Below are experts of layer 3 (counted from 0) of a mixture-of-experts language model. Rows are named router (the router's row for the expert) and show model dimensions 256-383. Each number is 500 + 40 x the weight over its row's rms, rounded and kept within 0 to 999. Numbers have three digits each.
Before each expert's rows: a language model's description of what the expert responds to. This comes from a sample of Wikipedia text that the model never trained on.

# expert 19
What it handles: Infobox colons and table pipes. Colons after infobox field labels such as "Legs:" and "Winner:", and pipe dividers in results and statistics tables.
router:470425548441496453493571431487504517545432451502466449554494488546526496572500597456512436493513485494437518584467463508552457456465482491419463524445501515537484517491530487454552540474474423463524460564510513461502501526478490541573527530508523420484524453524507448476431508456551550479520499534526541527565415456506527484535500545482528479566536439547472429548471523528488477443519

# expert 17
What it handles: Determiners, modifiers, title breaks. Line breaks after "= Title =" headings, and words after the/a like same, former, South, national, respective.
router:514510542516499487543464502436481534470529491493504496459509536479530492482509563461523422587505541451480448533542464504484499578565455431502533501520457514472561451456539473503490529448590466480509564509470571464480507537529488430514463442405511482555533522479541528478481530507530553551553486458489552456542526467450449484542516502522539500536525534464519575474488558521514492573599

# expert 5
What it handles: Sentence-ending periods. Sentence-final periods, especially before paragraph breaks or headings, plus "of", "was", "has", "been" and decimal points in percentages.
router:559484522512448452520547476440545496543489472568500428536462530560505463437457522488552530495432500472516518570461464464475438444499536562508547506460514448469541427569500535467507492449505508498492493488564464457499573454468461548550472450563462474508496487462475554528437455500544506506511548488518414522512557539594458506486465527509447526451463556493495526527544535516497543444505

# expert 18
What it handles: Units in census text. Measurement units and number pieces in population-density and geographic text, such as km, mi, ft, the 2 in km2, coordinates.
router:531446453485478534445462517528454540558539477482483532549528497492496562581518439490412518529486448522572499493566538550508501487475471471472489502474527498520499545524427526424512533522517479476503478463471547479497474513484439433474586489512552460503480419483465477532477558459453538486464538491461470477501449497504468506468485572515455498460526444489472473524540462504530551556489

# expert 12
What it handles: With and by. The prepositions with and by, often in music, sports or publication contexts, plus paragraph breaks after album and chart sentences.
router:505517476507536459465471467520482501532488474463465522517498506466515520508552465543520483483438534491499526469466429460507501505524462565574475524498495543564434469476465450523539472525498562571520544538565483492477582557461562463525522536513532495475460474543471533505450462456526521505468461480509450500486477531511451482409453484465577525573542505471523482533483438445501518441498

# expert 21
What it handles: Locative "at" and line ends. The word at in "located at" and race venues, line breaks ending list items, and short name-ending pieces near coordinates.
router:492538458479533469485495522484570506560559492581568503461520536446412494506557438494504545560492463531586479518478527460494480547442492480486541456540431491471575440456483431435473511504584482467484484444461523516451429477520536460488502431551458457543550525559553501475581533443433480568482512494576495465498561499552523528491454463545513467458477448457520477448514543456512565456498

# expert 14
What it handles: Verbs and inclusion words. Verbs and verb endings before their object, such as including, like, make, use, and word-final pieces such as -ing, -ed.
router:434565524522546507506520514505514450542540488538548470415507492489512495474497430461525541520539546500435552503535477525498618514516436551498502514558564463531461480554511519435556542525571453496488548457526488505489532505448442425448386452524424504415484482544514456510536466574471463531515435490433570479482544559470521467455558530525477537472473479446441486513430476567499523503493

# expert 10
What it handles: Prepositions and section starts. Prepositions linking a noun to its complement, such as of, in, to, for, behind, plus line breaks and list dashes after section headings.
router:550430556411483470463571547561581479516540448574476550465546456560496485474496517485480492465457517547499479476481503476458514522477456542406547447523438519514481481549426510521513466522484489434523525511489499534496594537470489566463505493500558584588481486514459485489508541473512542470467488547450525451555529510461501539479458521477516458534564511501570489463451450520519558430502

# expert 3
What it handles: Name and list separators. Commas, periods after initials and degree marks in names, lists and coordinates, such as "J.H. Heyns", "Keogh, Dujon", 33°52′.
router:533537548504572473482515472506544516492448500548525488505473536509490459553507483541551524561494551537506513535468555439515481539532502514554548561448537513426475488513482382518526523476430480425441549484481566446452527475473527552468468479486415484481522466480533544488545475463465524478442443438566521539498457529513563510488560509476534539458458516531492565518521584517513596511536

# expert 8
What it handles: Sentence-ending periods. Periods and closing quote-periods ending a sentence, often after a date or year, plus naming verbs like known, called, named.
router:492436545536454545565503531526521480519504493484490459446496512572576451491521510514566486485533485531545468488474504577458476479468502544531542532520539458522459463533535503556508546458503490556463455449499532468472504559536525543523419535421464511489490526494538442547498531569545454460553512537538525540463497534492543453475433490477457460490442476506550453495512456551442454535467

# expert 9
What it handles: Word-start and mid-word pieces. Word pieces after an article, usually prefixes and inner fragments of longer words, e.g. con-com-itant, sub, pro, rep-udiation, supp-lier.
router:521456566543531548423549501491448598487474478499505485498528443442493497498454478494514513500500539523448524455450543467442490497502530484479494480470473550515437530489458518557554538565483524517547450497495516475563531536487464500451544503550541546496489569475487517478507521424464555496486515421496547505528437454443490475519535539542491527553567488500471511520550473458458469475537

# expert 13
What it handles: Past participles and verbs. Past-tense verbs and participles after was, were, is or to, e.g. settled, used, released, died, suggested.
router:464538456536491504491509526524454471558530516531496519417473438479536500457491444467544533543513541544500493437509520580486577512496470504493498531574553535569420499500469544441511556496514534504474555421522423501475538483487458511483382498491468439471514473449497505567499494570479395501494418481434552515517530492483507459487532482525449554467496487475499430546455490514477483478444

# expert 22
What it handles: Heading words and role nouns. Words inside or right before section headings, such as History, notes, See also, plus role nouns like player, coach, writer.
router:519458443483440464448507514550502549492533475463446568461514418503530462450496524570525508459507498467576455501529501540517536513539461466563485446482490501488484594524536550459486472491568561559450472444470449517519532554549502503527508550602480553521503467515539481503433489537485498445507460517435575489523493442485484468439537520572485575472550505485608457492489550535459482517519

# expert 2
What it handles: Foreign-name subword pieces. Mid-word pieces inside non-English personal and place names, such as Oh-ay-mid, Enay-et-pur, al-Jaz, Ladeg-å-rd, plus standalone and.
router:455529445487536495509457487552520528415492538501490554446500519503504483542520497558457429511518528478527546447519533508509486464580494560550451529419494432494540506490494511575523538523429528449543513468537627461547421493485567443517497450462440565521452454564535544538442472446427482515471523467494479491529425476538527530517505538446511477474447541477471460546490479522519552475500

# expert 6
What it handles: Table cell separators. Line breaks ending table rows and commas inside numbers or cells in sports and election tables, such as 4,425 and row ends.
router:479563440458555470497433443488463577484458511530541528562546492439537504439565536508526444448461512564454514577543467527454495510504570513489528457547456512494505480448543545474442455447526499433433460578453445517482451452489519463416495493541571478451516547570484443423512537525482536415550535445528476503487562527481526481535480434560496519442442513553457481499450530548540571503505

# expert 20
What it handles: Quantifiers and list commas. Commas in lists and number or quantity words like two, three, both, several, plus of after one or few.
router:586445495431492484491554503461458511482542409548488568541489519522466483524445567501506545522530475568563488497454497472479487446511507440432553568546524518516523506455470472538517564486553497484549448425493557500433575496467450541471420625498519537477513446484511466490536485531574509524494464468496559467519506541466555546525422507482515470501527525509517589487535503407614533463466

# expert 4
What it handles: Determiners and possessives. Articles and possessive determiners before a noun phrase, such as the, a, its, his, their, this, often preceding first or own.
router:530539467466408489494467455528477510530464441437513445483553432524532486469439518435447507547462471449498473508525523456466442481546513510459549578513467485529508441492488529481524475524573553546538538516520487524508565497477573523588487512464517523493443505475417453500426439461430518404489575467495499505477457487509533562506535469600538548520480579482557531466558530446612532445551

# expert 23
What it handles: Concessives and table dividers. Table cell pipes after text entries, and contrast or auxiliary words such as but, though, although, did, had.
router:505480530499414498568551501506514535478512472535495480437508462466448497490414543529583563522549536555434531553599504498479468526488547484549559549506523513500534451544448455481488502445542419487464489510457498494482545542518525521531520488515510558493500500518538468541481540495599501476462482521442507472559496534552472454436512501505478470500541491462529522477528474437492500420540

# expert 15
What it handles: Year-range dashes and auxiliaries. En dashes inside season or year ranges such as 2019–20, plus auxiliaries was, had, been, and possessive apostrophes.
router:529511479427447551456457434564485432406518540410556462490463432530436507434481514443533487487430522487531459524423461475457528539478535554488546455525525569500522454559486456473441526455557523531514458534527473533432484506485519523446546473541549512536590502539536468570459454469518519533487541521479512525561506500430500460488447538523481408523453496497516460428513517530437546459488

# expert 1
What it handles: Headings, list and infobox closers. Closing heading marks, list dashes, closing parentheses and name endings in lists and infoboxes, e.g. ===, "- Directed by", hayes'ii'.
router:451445501549531521556534539470556424509457579474455474439552504441471502491498556584424509442524418454591466518476552534551499576527523554488460463519460473549497563523499531536456536443463486454549539590523538537504419506551520503556499449481534516510517462471526478562468575451499521466456565531590518539571438495453509434512437519527509506513521492571453450479532504502465464520589

# expert 16
What it handles: Infobox field labels. Field names and units in infoboxes, taxonomy and specification lists, such as Area, Genus, Label, sq, kg, L.
router:501524486495493515423500533556447441526536436416532536508506513472451510474532489420520533435520496478570479478559517510500498461527504559480511586478417536469529497459436515526524454471513479456527477497474547452486409540578510508519533427560483487540524477455473518456523529535512513510549532535531445499438498461428480440509536519554539525491489463524509482498487503462591498520542

# expert 0
What it handles: Proper-name continuations. Word pieces and words that complete multiword proper names of institutions, teams and places, such as State House, Cambridge University, Pirates.
router:563521522415446421507444480496468483421451523473470531418561532515534544487581532445493530534524431459531489461449451443503432508491537480547518539521523498473469563479472473558556406505472558484449510491469537541523457577542594525521524484467470397465520497435436545426428446554472525535486511529490469471433475507551500552562551458552476521522484506452486500530471438503536473537447

# expert 11
What it handles: Year prefixes and table cells. Year-starting pieces like 201, 199, 197 in dates and births, plus cell dividers between numbers in sports statistics tables.
router:489452558499444498486488488459501551484569426419495550549503549520482537496501522469417460549531463482422501485462492549510513472484503479528541479445491539439526536523532479513511521534524492555533431542575534464497478451458483555515567500524569545479534521458529545542465463544451505499530561545446509505530518528512511474538445546543535468518488523511482556572454451520551460484542

# expert 7
What it handles: Conjunctions and range prepositions. Connecting words such as and, from, to, or, but, until, often joining dates, items or clauses, e.g. "between October 8 and 13".
router:520513519475545479437513519466545451502457462521489537516485541545538552527453465472576535515460558490452463531436513465520487498499532529490546490481468554492484426534495450517501476465500503432476489534482553533451503529486555553527494549505507528535576480523576497484527420551520567484493532548475490492506524511507505472458484542390462493444566531521412490485484462584428560438534